From a checkpoint of a small mixture-of-experts model trained on Wikipedia: 12 layers, 408M tokens.
Below are experts of layer 8 (counted from 0) of a mixture-of-experts language model. Rows are named router (the router's row for the expert), down (a neuron's output weights, with its number) and show model dimensions 0-223. Each number is 128 + 24 x the weight over its row's rms, rounded and kept within 0 to 255. Numbers have three digits each.
After each expert's rows: "comes before" lists some tokens at least twice as common just after its tokens as in all text. This comes from a sample of Wikipedia text that the model never trained on. Tokens count by the router's weight.

# expert 32
router:153150155121126133147181110179120097105116142121123120085111141111108100130101145145162134105118164164085092144129167130134107062135120115137088137164131146110145112128131106134171125148108138156143114145149111167065113169165124140163129148105115125163102124181105112149140139119149169162104146138158126133139155088157111119105164114135134152111158135140094175135136176106114114113153130118163104083102143114158118088128082191140085150131152155106136133133145133115154096155140108126125135158141123131081145119121115124139139144152108184172114125108088152144142148164142136114135131156135133112153138144138149127142103101130122143119110074083117107144142154128130177120136
down1:167102112165126144172101106122139129168149165111097123087139146132174121077145137133141109171145161187136118127143150119167140136128136166090160090114110114128097132114145155118127139150128145130115134089107112094089130112105106146078124166157179133114167156100119124149126139127153135139177092147128124101141116130129131136109140146127107150124105108129138133136139120067159165101121129140152087123139117111118155163107131111131146105162112102101122155143165125064145087133140138129122154114141132105088113135160125143146121118157113146115132112105098128111165122101126136135122117155114117106132134034145131087092129121117135180161085139140140105125152083096109131098169
down2:121120144147085153103174138157147160123136146204098102161118119151131117123151142102134103174191131154153117182124090084137156127146140089130124167153144172044145136144174116153144133116149136128053156123119106102132126155127069151098128126123135161106137148133126117151133109127140121143140096134107091122122110155144099129154174116108099123131126157113151128151168142127154134127143114118108098118121082149114116121109113150145147152128136134093126110144090155152108117131112135121107163113132117145088155116125167109150120118150109143117145146150131100144073104144116123108121148158154158091129136153149090120169144114104122130114111068144139145122136151119127138129083
down3:141131100134142107070123141106089101116152089116153083113159098127112134120095189151126125156136146165105125144144135169153113143109103134116116167130142126138088119086143127140138141115133140141131148126110169096174124126127120154126097115201168122136131102081165126137085140157103106159113127123129156143130090132116196123120111167122145132076153133125119145127128142143148102108142148119155148108156129167119153135134144162124158131134157144128125136081130155129148168110110132140105099129071120111111103094161107155174113121065113169154113133091084086131128151160088153149109121154133118126153104167144140131113127143158098104143129129139120138154159112104119118146084
down4:093140101121110105121170145145157127152110102155144155132150132202073144149114149135143142139123150184121136099129111162113091172096162053135123111143156103112145166144131111129152150108115101110126161133122095122138118140139100132149155122099121130124132170117132146127053106127162138132109160129171116125139106134149134131169127115172136106112150135091146110115140138168118109130096097161120170104152149132158085147097106121123114133087145159175120145116104142122146088154105127133131109142113160147116090093137117153101120147123158134129112094087139149120110148125110105128151160163105107184111150097165143115140107142131114122139124120089186116137114168098136105136128
down5:152103075129097172174134116153091124096162162095139160146158129134128148144108137101116127131126072132146127135144124136105160122164126103141119094090117132107204100128120103156148126148152154134174140150122138163125124161154123125173094140170144079133124129120120122132115094133139092143126130119124095087097114114093136127084160130123087088117168111111096132123134160190150150137100156142146150126112116120119121084083112144111128139167131142138160141141122109079129100173142108126112135164117106120183111133135085122169089104154120111112147138148129134102123140124139098116119099112114153132137147130127124139178107129130095091153159133145144086130123107141119189149128
down6:087168162131145118148122105102190143110088118173075101084107148130144150127101128155138130112158132141079110099089146091147148149136129169111154170133117131105112112114152134095140128138146119126114102157110141087126127096173140130116137155109091175100136121143143163115164111128111166124118094143112124108146149133148136114155137188134161136121129118128129091098119139087145138148143106153138115087087114119079114170116138069114120155112154123134118134101136108141096143100130111101165143097154187103171101099132185138139150139127129123123143086079107160135101135165134117170139134108157140136105156138095144143134139111132134142122122122099106125083109129156148106111123
down7:146163127132129122087159146123097080133158155130167155147120070112122114149128149096137096151080100108151120116114120171100107163155128105115123093107148130193127145137139104156116108122126140138133102111133132116136119169163088151172121138101112116142161137103106168109087139126112085154133141122128094120139158160099096120081124107156103109164099153169155087152142096166132121126148155170163130160146118094146154108151149117112134119112108169125156155167118138110096116136139166141092105123168128110104107178158099105122131103135116147164116136120124086130135151108110123128152113183120107088099108130136170120115130108136158117146117134139112136167125105075123118142097
down8:161143112146091115179124176162131133168129112125115130147142114117145161149119130122119173149155131165164069141070135158106100108128137139140131124127120140132097062135079134092077111170114116080129147119143131092147167118131126139124108137124117161120114111118139091134119122117142119115103109144127128170120097146155127123134118081114142132189134134071145154109182129115115091117123165129097116119146160124139132122151087136078111115086142105164126124097116132146121100138131150135169145150146085121119122141162167132108144104139158135142088129123105110134120112156121136105106183078126102093146123108136172112133119110116119139102081133098111127122105124126161088137176
down9:126137165121116149130171064131137108083122112170137123162105114128115137164167116151172103156119153116124083110101141095115116120136130120084122156136093080148124130117115124121101103101123131162138156156139140135154121161115115150103076128118138103121147106126112110122133104148122121129117129156130133135135111138143094126142118151114152136192080106138143132154065147129148148104161091158160147145076163120155092150141106082162117121122176148104182119109138126125143090118129125117152142133116123133084138145114171096090099092114118119116157171097108163161105114151160145135166157099155136125113084155109133129129131121176104102143104128098138169166143108136137105099131
comes before: ".", " of", ";", ")", " -", "/"

# expert 46
router:123113114123130128158123091073144104083084122118111127099144147118141090126090118113103108112120157171115099157112105119131121036115108099151096148162185142141117139154158128105130135124092135113140102137078090132138147164121145101162108160129133153163097113181117113137128127140108145179130129151140196145127160129133142138095146154103109109110163128118120147151142154122111123116123117150115162100140116149135123100121114159130122091102151109105154166162124149098096124131125115133085126110132131113088131105156115174141085119114118121147106126127156152128115114121114111149109130133106143118119147220114069161145100127096153144124138103108130095139157108152147136106129
down2:116108126104143153111144123067129124190130141143092097096191134052125125151068096119120139130132127098161118115118112112147146123137144143124165147148138120134146145094157135089165157119113138086154139162125141127167163125115150124137123127162127143084153094162114149147155161117158136152115133118144105106116111122110132162112080127139154127101139109122130099131138105120102118117120131127105120131106136077112139148154092170162114099125135120145126145114120107115145169137091118144119155101161116126121196121128124154156111117153092098113142110130127185130135095118131110135130107093130100096110125122158104193178139097122117107111124128148126154143140102196141084160148
down3:134138107105160117099132161148134165108106124125124136132148073104147148192135097129108134112117074131176135134114106132102127175124141112163116153144096111115167127124163155104113119139141139131128184186140137096130084115126082145145126169111148158123129140141104138091096119136131127102106168105200107084108157105121148137103137137159128092164100119108109138137096105126135097083133098153166091168131120131140156141133143138104167102144117141093121149119135086134156141114142103086134119087123172117109110111166127143158161098125163148112135117153132125125104130160109116159099132107135151112113081148164177094130132132178126132137108138092164140151134117118116121124151
down4:080081177151127131151127150140102148135122121098176152193126133140143150169128168125113124139120152084146113143108145100100149167107103125072159102101118120175134142140083155125118104127113130157137122093114113098125103126098103126180127125133104112125091156098125109107145160131134119128156157129097142117122145165141143125105105123117154117130160097153090144115135110177133136175132127159149124101164145176108125118130131147136131114108088141091125098120123104137133137159147132155093146112089080140161125123184131101110139170212130115110146130116135121120127140141163107125088153125147124137173140076113121092080157134122107130129095152129138155137138131105094128128124
down5:135126109136117154120154128183136108171122149142112153147097121126145124125097160142163119132161120146159070154160125075117094103144153119107092107128084116117128110139125089144126131118135093075118121111160120128149107142131080113102153149111134116133157135157077111121117141114123142117142111161122144105115119098089109146097120132110086107161183075159115105065123142154109155101153112121109132133118151095138123131108142135127140130204095153111151147116135103124137131104137127185132147146130092115099075144160163142158123148143116121123116125155098115067119113115130170091144142136130111117123100186131150136143116094163160142131108152163128092135140116097152140147162
down6:139170131110165132168166110100109135122106127120174133162175130191117124107170113147135113102162131067125182151180136115111118151116134162108147124123163157169129101141106093104127119099107143143133151097089144106162154143149138123130144133140105114102124144147155115091101132102127094149162128062147167126114090139136091140115130085105138117151162155163117129138109132119156095123108107158127115105134132128118144154156104098192136125119147104097143134095104123134134138110138112152148124114138138150098146166057087095109095082079150121125122149141137105076126133130131142135142114149146157153110167116120114142133130154123138122128136122104119152097121144121113101134180
down7:107098068117141100130154107153125115124124147148130147125082122130118105167110125139135166125125123147154152158122160106090129152067114152128149109055094150105136108130124137127131100179123145126105150124124099141095112087128132137142118131132148129137141093103135139168116112134123119136106147140150141125163170162108119137134084140115145099073113185113143127154097127142099135110131086122130129148122125120176136149119100124157140117165100156142172112161161117161138137129087109180155095141112123131136163103102159149146118130132125105100159093107130145164089152090127130118105101134132095119147156184160069140117123108132116149099095183118124128127058116111115111107124
down8:131119156125130145131074125160115152080165144098150103140144100123149121180123126142124109170151075135089127136120131157103117147132126141121171147143171126143138100146102095138120114157136115165084131109172114088113142126117136129051109129127131120072144106089117135152116155146194116122142140111116147173139107123160147113153090145141126142150122129158124152129101128114137183092142114120122064121143105116161111116133131128107136159141160150110112106133100171165137134129130121080171129124118141149131094120147150095141104125117121140130143159146098143133124149173130149133147118136084164111123101092119175102127141087114104132127153074136123165125140137126168141130189
down9:154130114125183158114097133145070077128117142114107113110143106120115161109165113139127134103131093129098133164103144150119134098143143115116119163095115094075171140080111099132111153165083134109145137127131131130098152123130138142076118129156118121153127141123132112160097124121121115160188129149116154135136136088125161126147091125142133138145141155133128146170086100095140166152131083138108117136130128106157110120114151170128097100230129153169124148144175141142140092167120124113149124117144165137152173141155132105156139117146109120151135128141171155137156126143128154155096128121139150144149128133138151128126094146127110132127122122157106109117071160143154099087088
down10:123158130116163103169102138203149119117147134102098125098146096144152103075141112166116105103099119162148131121116122101076107082123083081175113134132158156123117092120129103142134128106100100132141127100140126118121140142163106135147127151114111142137117142140137137112097105142141121118118121123152175159100144108141131127141109125083126142141103141169101147110154130137167187154110141142138186119119119136142119129118141128124142159094141110129113186123122126104126125110099097145121099133119149098127137108129110149173109094110106130146176140141144166097128129141111110142170170131103109177113121183150105149149145085128155134116141075149087102151105084092135127184147
comes before: " |", "s", "·", "born", "S", "A"

# expert 28
router:124113130141126128133118095121145112168057154126084133109103146123106084128118108132097158187125168130093143136123142096124140083130074078135129109164149140124114126169155145158136142166096144144097120151153080140097149148165112120164128154116146132153091130170110081130177153158154172111135120128134114141157148116126095129053134116141139121117152135119099175134135123089133122148139107165180095126129108130136134116149093122191102119090140110114124103159123128119124114131095129137072136111109135136082138109127140128095110115147113159129105153150116160129132137138127121139131099121135168108123154093138101114181107072131109125126098114098097131119140129150124130115142
down3:074138151096099106115120146133103140137139154142107115144173095109125112139081174122101158148117150155188109113115115164161153147146128161131125126147151103127108123155177094151110111140117122131116107092165074132139116142127141130110113150108112157107153092097107125120129134094123159148131094127173138137074144102149137120173125126123119100094115082114122122110120142139099136139124138130117121076118120122116129138141122135102117136143109086115184137158188141108170087149120102140195175122151119158118108108107157080130106135134101131151103118120151118131141151120127105096115130115124124129154070127095128093114112113125075131141136111190144185153130143143151128093137
down4:110112081124100144087161055090095153142106149107115147119178130169135079110121112124126123108139142114139125133105170123139132100141111118121148127122150149132117144126090122132141147132109166097165125160095140159148162057118121093135110111135128089135135136120119105170195149081130136114155109131088108124091130143125159123171110113127112123125131131141134143125114127102130090087146138114120144132113117110117132143148130127178138133115144143159119122111133114128144124103147129109149091137109113188132149108152118150090099131121138099107167095175151103135095127131092135126154109101142127137108103158176131157137143165134149104162102138127063138123162163134210145116152
down5:132162115086156104134118093155128179143160106127099162139122140117147118130118111134109121126143104117105178109101098099125131165146142120136100154132125122161177079109140102150135157161172082162134133181119116106110108126170102095151161116131107139130159158111129120141136102135120121128132138122140083100135144154169150146119144110126147111191133125153142089138126116048126131118120105140144158122132133117122101141153124102145076171079163125105126098123139142146098096137088122152127094111126111118136173129116149084071151119120125130126106129144088120148121102123147143134148138129157161058093175155171125142109122136116101140135128134119102115131134130184087121134144
down6:077152143106114123114100152137126126081080137119145118165136155109071164165123091125117143090161121123113116109158124116096157121117153120104177144131106118077152140147111164103117136142127106159124148058132105128139111139130105108117130124129080097177165123095134104140125107173121099121104151136071137125115158135128154140138135119151136133117122135104115153122111083153133118197116126129117127120145140148112119139105128139099097097063149068116139132126132151149118114128114181107173145146099146123145114114158144132117107104132103167155075144155082129134101134158123116129120140095109148155123093105156115127119128120129118105079104084157163138125151140109115154173131
down7:107163138119125103125129128107122105129104116085107113107105123136092190221121131133163139140144098155109125130132138134108119088127109134129160148124121128117130130165110146084102127126138175153116150145108104105165108165112145161182200105134161151147122126122114134119073131104104097148147144122111118093105144137095126135081112093107114140167102103127153108128144147131177086123166115117098111117130143148110096123103155162121117101108101134110113102117101142099131131114108163114086136186130144108130090125105133113130116084152113113126164144151088161129121133096115129101120115118148125101106145139127118174090162140140073101083136116132144085130119111133116109151159
down8:104098113116131108105135106147140119155175119115128103189153159135101174109155100128139092116111143129157137130180161096161129130122120154148101139150149176146173103137134123136100085124128149069133132127117147172179124141129127144091117123131102154107130141084139161104121108119155137136129165096101127161139127162121164140137126134142186155192133120146146108132093113109151113135143118153123150136131136099133115156123124098096095111127147111112099137096140111138107133145126127136140112140105143139161136152145101089135104154142130116118091119128123116181160094138111135088129183126106114138075188135133125161136110137126108168135133108115076113173151108136189103160157
down9:099109143108135109116130116153129120154160124142099123132114111120090142165153155130105137103106141112133122099146119089157116140110094129125147130091126133090138116144129078091112119108103115119137125110152144140154099131165142129121153151123158165126148165115088133138130146171100149104138123126088142122127151096155141071112172166106146095113114126126164109113112102174147088127107138126157101154147139138140142123139149082121097093130142164117118118132104125141078093179148159132138103076108086149126132188133160142163154134128140106153122161147106161144144108164115127127164139106142086138134154169133110105100111106126070114118122089116146074094163151086077168146132
down10:137094133139072160126138150096147097097124125127112110132111123132141113109099112147089121089125155136118131126144099155114115101117090101110114134141119131147108120130158125104102110123134116098135148073125110140136150133112160069100116149135150095144140162123098136111099144158102137179108140110102133119166088151134128100113177144114145128110097157116162124135099147135110129168091106121159119104136139136124123153093133089148112099117116128102129146109148079152123135123112130171192157113109143129127146166130136156150146197058112128132137083132110146145144113113129149154143147116159165105132177096107142141175159093136135132082133077096137123123140198097134101121146
down11:088141137146167119086125095142116142103157124105081115116146117205119125152097118076116130114135163168142193109096125136178154089107144119127116134140121134094137124137120095102155119083138161100131125136093116129174120094141139113085130130126149108117106107129113137093134143120108121130171072139140138117166135165124182101105108107151103123094094160124119160101152125142162138125135139129119147143128125113114127110111103119127109124127094070140099142145117154146120077100112086159117089139129142130164135155113097126085125154134085117094111138124132147131150123062129109140106135138131105135157118146066085170100140119152129122156140129143133126118145113121177128157147
comes before: ",", ")", "s", " (", "\"", "ing"

# expert 14
router:119101153134122123119100115153143126126106111120104130107129140105149105128121108125051135114144162162113125151157137132143116052148094102114117127181115147092120149152158166112139106153121159138136151162176096113141128180140137153129128126132093137132090104147132085138124162113145159126152167126129133182161133082117159147092127138130117110156163126132103141106163102124107119135148089135153099107142162141141124106133114103129117117063142148109091118172125121103124110109087139168101142127119144153109138141132111107148129147125089175128087124114136123129137112097137137129106164083140184137150131087149138158121138068150148119104100101092092113120170150154153126120165
down3:136113119068182172114130096097124206110123101106119187138103120095124107164130138190096154131141130113119161108133144136147118096139132122108157136134171133123139131092097117136139167148141109145076117095164150123140096095138124139170117129109130127113112165147123137150166138115144135116133132149167092099123123157146176159135145112146159157100059143102140191080160124105110142115100099141126109158142122102113105118101134129115142148129110105125128139121135113118171091141167107138095080103128140100144119114123114110153124115096118082136139118090141146157149144134136115141154119142136120129132080122130085120127132137135117096109125117128152148125194162109118117165121
down4:083110187143104124151081131120164094097048127131114085117120123158120142155097152156133093161144122132106129162129099128135144137107064111083155110127102142151121161143178174095131106135142135153144173136121126124183113111141112080097135115136154095157126115106128085131114163128144104100155137114125153144137090118186121132146127100128134148145157094107135136104100073129127101121116133163143129175130137151119146105143121112137103102191116148139123086147128120133143134132154145086136127136106154131129135133149135138112121138142113137180146137119124145126140153102126146150103152128153168165106138121135092119148160103106088143149139117120108122155117132125183162098164
down5:193148106128149120087134066134128091131119121128050138102110110125152132183085126129154114138127126096103147080117128133149147121154155103116105106144185130105163093105129127187100147121128141084127080121182118125136163124120119147152128063147140091119101137136151092115150152097165139135134153100159094115110147116110153115092126153122130165127111127121100086156143147109147142147153150088095078091146142147110144084135137138114153107143126122090136103125175107135129102108090120135125136143135154143113134120121143115170114145124115106129141107160131105111123130134122107142115130134093115110119123088161161111123097139138147140150152169161119167111118111134122084128161
down6:134134154157076108140105119145108163105145142151076118125140127133138122124155141105130118082127083145116134116117169107096093123141143128095122087140115125126140102163143132140114091141148114097101140140106176173132172131101135169134072141166151109120136124146160162125113119088155188184133103131135110160091144133125151147093144103157124128161174088145123109142154096157107132142120129110151145151202125101091099137129095128133138089104114133151125133120109115128141157093148119155104127130156165138150113140118159104096123097117135117124138106106115131107114170111185101134105114142117147081131127127139137144128125083097177119125123117144094138127104145114102079125182
down7:146088140110079123081110109125147108120059097144127090137137127124128114121133134070094123122108145123089110110090176146149111142092133119078118147142160115133078150142114082132134146135156136167053134175147125131145111109151129127137134131081151123138112149162120113089129102109138138159129153168128116149135116145118036099136144132142126124147110161111107123092143117111143125134148139164108081106121132091118120157053139160162124124159081130082115127102093135156101104157165139159144126136151140131096121129115132134111123141155128136112135140102133174148154136142132121134164138129138149113124110107153137107137119103142143093104103110162132117144105133121089146131095
down8:123146161109169164161131128157131170151131124144165166101168092114114149115119111163115131149123072162135130103176168162145145161118129136142119114083115131131141092120096144118154116137120159102134090136085106112129133140095152156155144141102146123101105073127162144112081120151090135149161110110144155109143121163127125162140103130161109162128173165121143120135122132110153105109161169139133154123153117109140113123156125149147135145102079110128106159104136155146157140119145143153118077110120115182128123169099119130159176086123112124144157152080106129081127145108104134103125123163110079167168144151151105153144096130117082132128118135129125130157135082130121125143110
down9:159136183151094121127143148101131071139153090104130126122092156136161123202124141145148151132151153150114129140106148128127114120147109137114143117146080133099148167128157119112132108126121105125107130137126074123092085160153095144106101102157097157118143116129103124104152132108099094106098151158146142128119155112201088125110158149140155137139110160117093108131171112165120113132143133128130153140134161130124087107155130151124068162182114128118128127150115132139149082123176158147125145132086140085138105126141125114119109126149104125147118151153120136104118214122151159129126122081110138103160154115102145115136119122140101140091119103150136147115146132100133101138180
down10:115133146166120129134125113147160141102124166098123140106129113133123116150124199117116127095131136105150151132117119122100111131171119128115110114120127104118141142120111139159128174134138141162149148164159121105105124210174139130125147155124107121129137093119163125148130145180109145149113158137159129163152137122132100165129117105120139137162175101121119127153082115107134182166130148130110143150100084139157148151124141062119124156129114141115155124144135154198106141147127116110126140162140124101141150169075096105130085122143124129146145110122109086127108129166130169192110098125151132130122165103167139149133122136123108131140129100158050153164131140146135160087134
down11:100151129145114102114112151138111134149129130133160120109100146119154115130110160131123121145138165112151103131120106110146112110168090119158121137139100122131150168127096131126137128135159147115121128114070169111100111180112070131103140128128092091104111150109092167153151136120116085114171146126132158156149141138121085113095120146126162117165134142057111115111134139099089127139129146172112136152054138172127075148146103136140119111134095144097139128139159138145123118137131134146110151125117107096149097143136173125180129164132125164139123105144136138137137141121141155115119172097147122111129201139131102138118122097093149079082153154071142152143132163107095124106165
comes before: ",", " (", "'", " was", " =", ";"

# expert 7
router:133091165137096122132140100153145091098098169082113131105108092126085080127097168125085171117125133147089076111136099100116089110162117153142105117121150129101104108176119109129112156116142121128117110155145112107076166134124138112130117145109141132144095136170134111104125169120124162153148119184107153169126173114145130111086138169141107134153123096134113111163099126101110118135126128160162137107135122150137145066115130094138090135088140127116133119143129173130138140146165118158131158137121094123103129146170123134145119132172112154156073143144118135107135130121139141106115098146129124101161101109101151127138101086127125142109057087133125123113161124153147156100146
down2:133131136119112136099090125112128134134148133165124113120161096132122166103148104149108115162169166095131133179139141156094092114129127126155137130159102094161126091161108119141134144098134144143159128171114143126146147135111167137177138127128104124105186109110127093133130117176143118141151154103141136111140102136108112111120140145139151109157113149110172143131129151087115149136147137138132149182129122085077118175139124150116148103134137159111162105125183174135156115132148089111130102115166153188150110194134086130139089142100114102115138092085175144103130123144115124112161121188132164090113121124122157121125118152122150105154108151115127122120144182118083120123118
down3:163119140129103110116101147111160095135130141124145136125125118144118158103156114114191165145093140140153099164111161130106124131185113160135162142101107112133100160149156129135157135087143113099123110130146101115158155116127158109116148158075072181159145149133105128122132112081145122073142108155094114189132088146141154128131128137122162088102098143157165075105152105114128115164117093108131081131131152115099132151122137127146116155120149132139150154131138156162114139116117163117157111129160119121120141110148133140088164136112072100130128160134109139118138148110179131168138176151132128151123111097088124135091118128115108138153111131104168108110120128174164164113119
down4:117127127115123142136109119143123143150117136160139140146134131123076109082130113103131071104106083108129132097164107114177156098105125167146089122136101128119094106076072131131160131203123132130147164115120122162083084135134156144165084131111183145132126135116131139133161099130139156107108161133098096155117107135149105115131138139109115155152158138113129164151131127145082136121120117174114203137144093137130147131126123107142119151074133125149118148145143108124166112139158128116140135106135137108130134144074121099143105072127119077126135130161154150110161132145147118131112146141143138134162141114158147117119154118098138108110098081170113126137086073123162126148118
down5:160109139129127083114152123146142112122155105145172132111155125128088108112156109115071127104124149116122122133139177116111103083123152135105159132113130173129125122101113115113110101099112079160074126113112132137137145084109093177124120142144121122107135132121073080150128163105119152176132119113085201110067100098117122145092157098136140116104122140127096141126146131134128142159100116153147130137162152121111135168099175140071143131151146115117129161134107152126142117119119115150094119131129142083099144127097124150112116114163145131100156151124164124143091126165163164112145113123152152116104095131126125129108145170121102113142156094161156152160162132070102137108137
down6:123113116154145117148118099121140129097111140132148148149109093137083129160153146145097135145139128158072106113154097174114142153159152135129162118124111159137129102139122143097116149127114092142115117117125137107146124136122159101151077133115092108142089089123149155141113102144169155141150111089124157141097141136118116129126103089124131155079136117122139148166125137119136168089115126151108158189129086121117125093090139094154143157189134140129109120090141144151092125150176158152110122145113151083128176178169174117162116100162133140091125129130188137117157093109134092152148116086128139150143154132121095129131147114154153145119118114106080178153156127114132112141148
down7:072163173172096103094141100143098116160159144137140114137137105116125123149086127145136198154156174122099164094093111147097144139116131125131131135134082135086145100118129080135098131150145124110090097100066130133095124112151153136114146142175144110073143136116113125111151138118116087153109158140144103113099137113129183134131122118110154153120129136110101144157119131174077130121101107122165130101147150129123157142148147127086109122112151107145070105158153156166135137140150120173104117138122103143099143155087131103117157101138179123106144132106105131138108114156127103125120105124141150120111135109114123118114124113147122150169152133152108178136167089165153125121126
down8:140136121138115134135145179138128151101126142173143079147142089124119109187150125118163103169114148120106087163154142093105150113091115130116163137155146113099145102116161132110071145138176106131111139175127192102158131128123127115134108118150131104188109129144103147101113088139142125097125131130127159141110082135086140133112133088169082177168127116136123118124088129081138114147129151139121128133118151116121157152184131135112101131181120147147167156104105121107128106162127081136148168131135150126114152108138129130134124134122129128086125136101156162133128092116125119113089132100127117153119171110185133117129142124175111147122150109132189135111129130120115116156084
down9:110099134139107120112109155119126215127133103115121119111167119152139139102154118132109143079115139121116140159140157101118122135085146126169157121141147122135163148128139188122142138151118135090152138113142143120136139141108141146141176108117105096155091116113143109165132103164077124115101102139120125130144123147137145136086082094200108149157108106056102169127145118146146137113163119152118131119118155127096102177148143143115116124119117148146141121146127094165167156112132138123123105083115127151121162133154139132098164122124163150126102117086078105126163119139164153109117155110123142158085193106168159093123116160136114151100135141097139160143104143129124142117147
down10:108094122133101132146120150106124130124116156144137128129128149132127153106125151134115120152106102082107140093093127117132152109119096118094137109174066120085111161108191139130107122096140102113156148156122203174093147139114115117109094142170110139126157139199181117161138127106092118128130133073121064118162125119126147144156127097180111143159080127121134110116116123103098134185118132119137120114063120144112131137114132121161119152139122110136113150115108092164123126105152127140152162128167123102135168143137139113134132139158145141149154138126114155125113126104126160091148143134124158167092140169124152104143124157115141103104143141135157146098096140164139165112103
comes before: " of", ".", ",", " in", " and", " were"

# expert 5
router:104128120124088160178119136156170120116068140129095112114109115095114084137116079169102158112116137124124141128164161146103134071091114119163079190134127174127093130127168106153160119104119123149146102141145090172074121147129143109140119127157103127158119160177099114120140129146125169160102157118119144126107138148158115159107140123129122134142143117146116146136144099102115116106136119162143103130123106173151110130162127115134105124099168143129151115142138135137126134134133155181103130127095122142096147077136122149145107136128103129135133168123138113077147110115147153146139131147136161165112087079122149097134134096132139122106076099131128121134180165151175137101152
down2:115153173088110134116141138103142160168074175139104174161086129118170115102122137150145136164149136081136115123154164134148185119117099133137112134166156134118126129086154149081141093142164143145143116113144149119101125134127117151144141179171107095112131157135154136110129112120112079117123126120144154106137139151096147149106133095153142129149157126135116104136146142118090132114108136130129098116151122131169133134104146165134108089070098123135074132134146111130126142115143146138094147144144111135103104084085143183084141106160099112166144102101126147108102123136146109087155126112110145107166105096138152129142167160136140103120115153155084122093160144114155133079142
down3:148130097162102125145110153125082149120141102138132116125131146130141089136099185114125118103084103111124101130131157127109071119119135135166170092146149108109178143126150149096116137118092109180103110155089129158105151130130111118106060106181124157125133161132071109087107131134135106119100114132119093058116152104129130124129136133150111112152103153114104157128099123130139165117142135171147064116113138132102145107147136135088154109089134147131107137132110155110171135165120123099125164106170133151163124141124126089125144073125110125119123146106089145146139113108115127167113087133135108134131103110135097165114102094098114150086115132131147108087109137175117122137141
down4:118147129128119091129081113120129122154157102122123114134105102113094104089145161094137134135186121147100136130112116115100133119152125171121129131142159154145101109133107127126128129097107113084109106108105106168099118141154105104167131166107124134181087138111129139135151151146168167116124140107116114100145136136117103148114158090123134105125125094123106109111112143140151132144100160104119073112147070128187106136131151188134117140197041095200115127121113136096115120130098131128139105170148097122102096113113131143108056135147150100101154109165135148109097115143128123125138100142112135147073148130126114129148079146135139128128119132132101118128126126115141142115103
down5:131130106180098179180127138140094148166112077159093121085138102129149117119153069144143104145155148096119133154151101140141149131099123119099064128094147154121112157073115090110111152103142179121121121113165123122159133107138132133118135153114160116137151126133153094136117106115101115144114124110127113122079105130125115158117157135108127140129123112167118117145136117146123089094106116111105135137115097128168123158156124123088150131159108137105115134122124107148153106090139109087104111147133174142144145106129122123160141137078119154183141108128106151149092095126100162131116138124134121053133096163123138186131147138137162130147157098143106177143141101081104122137145
down6:151126134102106119118171156092132134137110094141173129118112092111125134107083117101136180133156089122134135114124107153130143125107126139126117088126089093136120161106131182168120135160147097138120119142144129118175123124129130159115115152106108123121125045171102116164133167136112106123132111151142139171164092150109077163121130145114111152125134151087099117100099128117059141148115145136117165155165139076090097133136148158118169163118124134095115109110153099130093134113132123129128162101098139145128143142128129111115173135127138125152131104111095132098089119127153183114095125110156159093127103105179119155134118111136115145155161130147156124159153121171095139113105
down7:151122126085126128167125119141145126156139148112170142133147120139108113106122117143131145132110106131113100114117070106115129125120148142177129152197122081100152117156147173083145131085160134074117169109082143153137138152097086138134087147144102114134137097142143153122136124177153124103122119135146091128131113087106163133147108099149118109131160125114115160114124125131103169133139117141146101133149155077148105117089162181143145127133117128128132148124097111142119113141128137098106178093105126090114174115082141130138089116148067153131169179146098139098121106094158125148121132159112186148145144155126107132150133125145111128121119182139115105108114102124108106092123
down8:141120103124118089129108141123129158090152112154112137120104152118151138135136156153121126117140175138154135175121158125123113109140151082134137099128111149129131138098129133117093145130174128144145102159134140142143146105112103105152110173133127146117100158169149124143112110142130118180105139110115169110141132142143130158152097137120121128119145077115109168154145188144147105144109116188129118205117118095122088116161119129124145120116123150155124159140059130154171138121164159133108095130163154117162141134132106127101126078085093095121154136102141124166136100108145079139117155173154150141128084152136133098052115149144111120101118134146152130131151078090128110133122
down9:169111145139044112158100124119107124124124112136117106160126174091157118154101117139134139176140105135116108116139149111147113125114074155154102120150139117113147144105117133127152120112156124116122150183087111175090109100100094180125127096101144134156118146127110157159101118123096108169131107092096079128171155109126160112106149099150167148147152156152108109125099117179141135105132118154097134153116142134123097090090153099138144126152170115092140145174102126097174149122124127136139110091121153124123136105135132138112095135113121152106162169114129133150144106110100101149116124126102128170168128131133122143140141128094131125099072124152149143137163182131109124090148
down10:150136126132147129109126142112182130128097162129120152159120109146138101115155055101142143107131176121072172093134160054149115124103118164116133115128133149121121107150101144131137107125122152086132075154130104130142105124138078099109166123134092110154159132127084155108131101151141159118100137100124115131122081136156125119095134118115137174137122116146136185133139133140118139101131142143142118098136167106132108131132088125108115158186100131144144159088171143113130140100104177143139174164147150144159127137125104115101142142128130074131113118085150136144133128105100081115127121149117129142107133149133141115142152127096154166092144164128152119125194140113112172111141
comes before: "\n", " a", " been", " he", " as", " an"